config.toml
d_model = 384
experts_per_token = 1
d_shared_expert = 0
activation = "swiglu"
moe_layers = [0, 1, 2, 3, 4, 5, 6, 7, 8, 9, 10, 11, 12, 13]
normalize_top_k = false
routed_scale = 1.0
balance_loss = 0.00821
init_std_router = 0.017
lr_router = 0.00198
norm_eps = 1e-05
tie_embeddings = true
train_tokens = 1252000000
Below are experts of layer 7 (counted from 0) of a mixture-of-experts language model. Rows are named router (the router's row for the expert), down (a neuron's output weights, with its number) and show model dimensions 128-191. Each number is 50 + 12 x the weight over its row's rms, rounded and kept within 0 to 99.
After each expert's rows: a language model's description of what the expert responds to; "comes before" lists some tokens at least twice as common just after its tokens as in all text. This comes from a sample of Wikipedia text that the model never trained on. Tokens count by the router's weight.

# expert 9
router:39 60 65 34 43 55 58 55 49 51 60 51 38 56 39 53 45 36 57 55 46 40 64 48 53 65 56 39 58 44 35 48 52 57 35 54 70 51 61 59 41 61 46 36 38 52 37 47 55 36 64 52 54 51 50 27 63 38 50 47 16 41 61 52
down0:43 43 39 53 47 56 27 37 51 63 46 43 57 43 40 33 43 48 16 51 39 34 65 47 43 27 53 49 32 54 63 42 50 56 45 59 48 51 71 49 41 68 58 44 67 58 48 55 39 48 45 48 52 54 51 71 42 38 30 43 49 42 63 37
down1:46 68 49 74 34 51 18 59 56 47 37 65 40 38 47 38 61 36 62 74 60 40 29 42 54 65 37 59 49 44 71 36 44 39 42 60 63 42 66 54 47 34 49 48 49 40 61 58 52 37 49 50 56 54 42 42 40 52 08 56 36 62 44 56
down2:51 38 24 41 63 53 62 46 32 59 47 38 54 58 36 59 67 32 46 51 71 33 50 55 27 52 55 55 52 77 72 28 47 68 41 41 67 45 49 75 37 48 41 42 38 71 64 55 34 45 42 60 50 58 50 35 35 34 57 48 62 55 42 39
Clause-linking words. Commas, and, but, when, while, even, that and -ly adverbs that join or qualify clauses, as in "even though" and "suspiciously burned".
comes before: " the", " he", " and", " it", " but", " which"

# expert 6
router:35 36 66 45 49 44 44 44 53 63 46 64 53 53 17 44 45 48 69 62 40 46 49 42 62 47 60 52 64 46 38 62 18 39 47 49 60 51 53 51 55 55 63 44 34 56 52 23 61 56 63 31 45 50 48 39 47 64 31 51 31 40 39 42
down0:36 43 50 46 64 29 56 68 55 49 50 36 55 60 53 45 57 62 37 44 61 57 70 29 33 55 45 38 46 58 49 78 50 36 69 57 55 58 40 55 27 39 67 58 51 49 27 52 54 26 32 53 54 49 53 47 58 43 49 62 40 51 64 49
down1:52 42 34 64 49 65 50 56 57 63 66 44 61 77 38 60 63 46 54 28 71 47 53 46 48 46 38 39 36 56 94 63 58 41 37 64 33 51 39 64 53 53 58 52 52 55 55 34 53 46 62 50 53 30 25 52 57 48 33 54 61 56 53 64
down2:42 56 66 55 33 50 21 58 81 48 38 64 53 67 51 47 76 45 59 45 48 61 56 25 41 43 46 42 55 41 43 58 51 48 47 33 71 33 44 50 66 46 54 49 35 53 49 58 46 51 45 65 36 44 34 68 45 29 34 63 55 61 45 60
Line and sentence ends. Line breaks, sentence-final periods, closing ")." and '".', and == section heading == markers in wiki markup.
comes before: "\n", "|", "-", " The", "==", "The"

# expert 3
router:40 60 65 30 43 40 61 40 53 43 45 37 26 43 32 41 30 35 63 58 41 65 52 61 47 60 44 39 69 49 39 33 51 53 56 68 61 56 66 63 57 71 54 29 45 70 35 23 78 46 77 25 50 54 58 49 64 50 30 45 07 29 46 43
down0:34 57 39 45 31 42 53 55 42 46 42 59 25 46 58 56 64 49 55 64 43 68 38 21 60 58 68 55 49 46 53 46 57 52 56 58 40 48 45 56 58 52 36 63 65 46 69 57 46 46 51 48 31 39 25 28 60 66 51 45 45 59 59 48
down1:78 61 55 68 56 55 62 36 44 44 59 69 56 33 64 39 41 31 37 38 67 60 55 65 38 66 53 36 86 77 61 36 49 33 59 53 58 37 52 44 51 52 63 53 52 50 45 44 51 73 43 18 61 73 36 45 67 41 44 40 71 49 44 42
down2:41 49 56 58 51 35 23 59 45 58 49 47 27 55 56 49 47 61 57 49 49 56 41 40 44 75 58 37 59 36 48 41 57 57 59 57 51 44 38 65 58 42 47 53 56 43 44 50 60 69 47 53 33 51 51 36 50 39 50 35 51 67 46 45
Abstract and concrete nouns. Common nouns right after the, a or his, often followed by of, such as rise, damage, goal, water, land, development.
comes before: " of", ".", "s", ",", " and", " in"

# expert 10
router:44 60 66 37 32 66 79 40 55 58 54 52 39 38 34 32 38 43 55 59 54 32 66 59 58 43 27 48 63 56 38 61 41 44 44 61 60 27 64 54 45 63 56 38 64 66 44 45 62 42 71 38 59 48 55 51 74 62 37 50 32 33 17 44
down0:32 50 48 35 61 50 43 50 54 77 57 52 42 62 49 55 43 42 68 38 68 46 37 41 61 71 59 61 51 47 29 42 61 50 54 62 47 36 47 40 47 51 47 44 77 51 74 74 12 48 53 43 75 50 37 50 58 39 32 38 59 46 44 23
down1:30 42 15 46 58 30 39 44 58 45 48 66 51 63 66 55 44 65 36 61 55 52 61 49 56 53 77 48 62 68 54 56 45 65 70 36 34 52 76 54 56 30 27 54 51 46 31 53 75 38 40 79 58 51 56 65 37 43 50 39 40 50 19 47
down2:58 37 53 43 53 50 50 54 53 71 59 47 73 51 41 56 36 56 44 43 55 56 37 54 60 43 33 52 41 57 47 27 61 21 59 40 26 52 63 62 53 50 43 53 43 51 51 44 34 50 78 42 38 84 48 59 28 50 47 54 50 51 61 41
Scores, French, Italian text. Match scores like 1–2 and 0–1, country names like France, Italy, and word endings in French or Slavic titles.
comes before: " |", ")", " (", ";", " –", " ="

# expert 11
router:47 44 62 37 37 45 60 35 44 47 43 40 33 36 50 30 41 55 59 62 48 52 62 49 47 46 48 51 59 52 28 36 33 45 38 49 66 49 50 54 66 60 43 34 39 58 36 39 70 48 53 55 38 57 56 55 57 40 19 58 29 33 38 38
down0:47 70 54 42 19 33 51 65 35 45 65 64 52 45 39 60 50 43 49 60 37 46 35 47 63 46 34 60 41 28 32 54 51 60 53 50 43 35 88 48 50 54 48 27 65 68 75 44 63 59 63 46 43 40 49 21 52 41 57 50 70 37 43 31
down1:56 51 35 62 34 60 62 43 49 35 49 34 40 66 36 52 33 65 51 55 33 56 80 64 89 60 58 57 68 67 50 54 52 57 52 45 57 67 69 43 65 42 39 69 44 62 56 42 55 37 41 53 59 28 41 61 43 35 56 62 46 46 56 43
down2:29 46 42 26 53 57 50 42 58 50 50 56 20 41 36 62 45 53 51 64 41 07 43 51 67 55 53 27 60 55 38 42 65 55 51 36 44 67 42 39 45 64 60 65 54 65 62 61 67 60 54 53 24 44 57 31 42 61 23 43 56 55 43 79
Prepositions before noun phrases. Prepositions like in, of, on, at, with, into and during, placed after a verb or noun and before the, a or his.
comes before: " the", " a", " his", " an", " their", " its"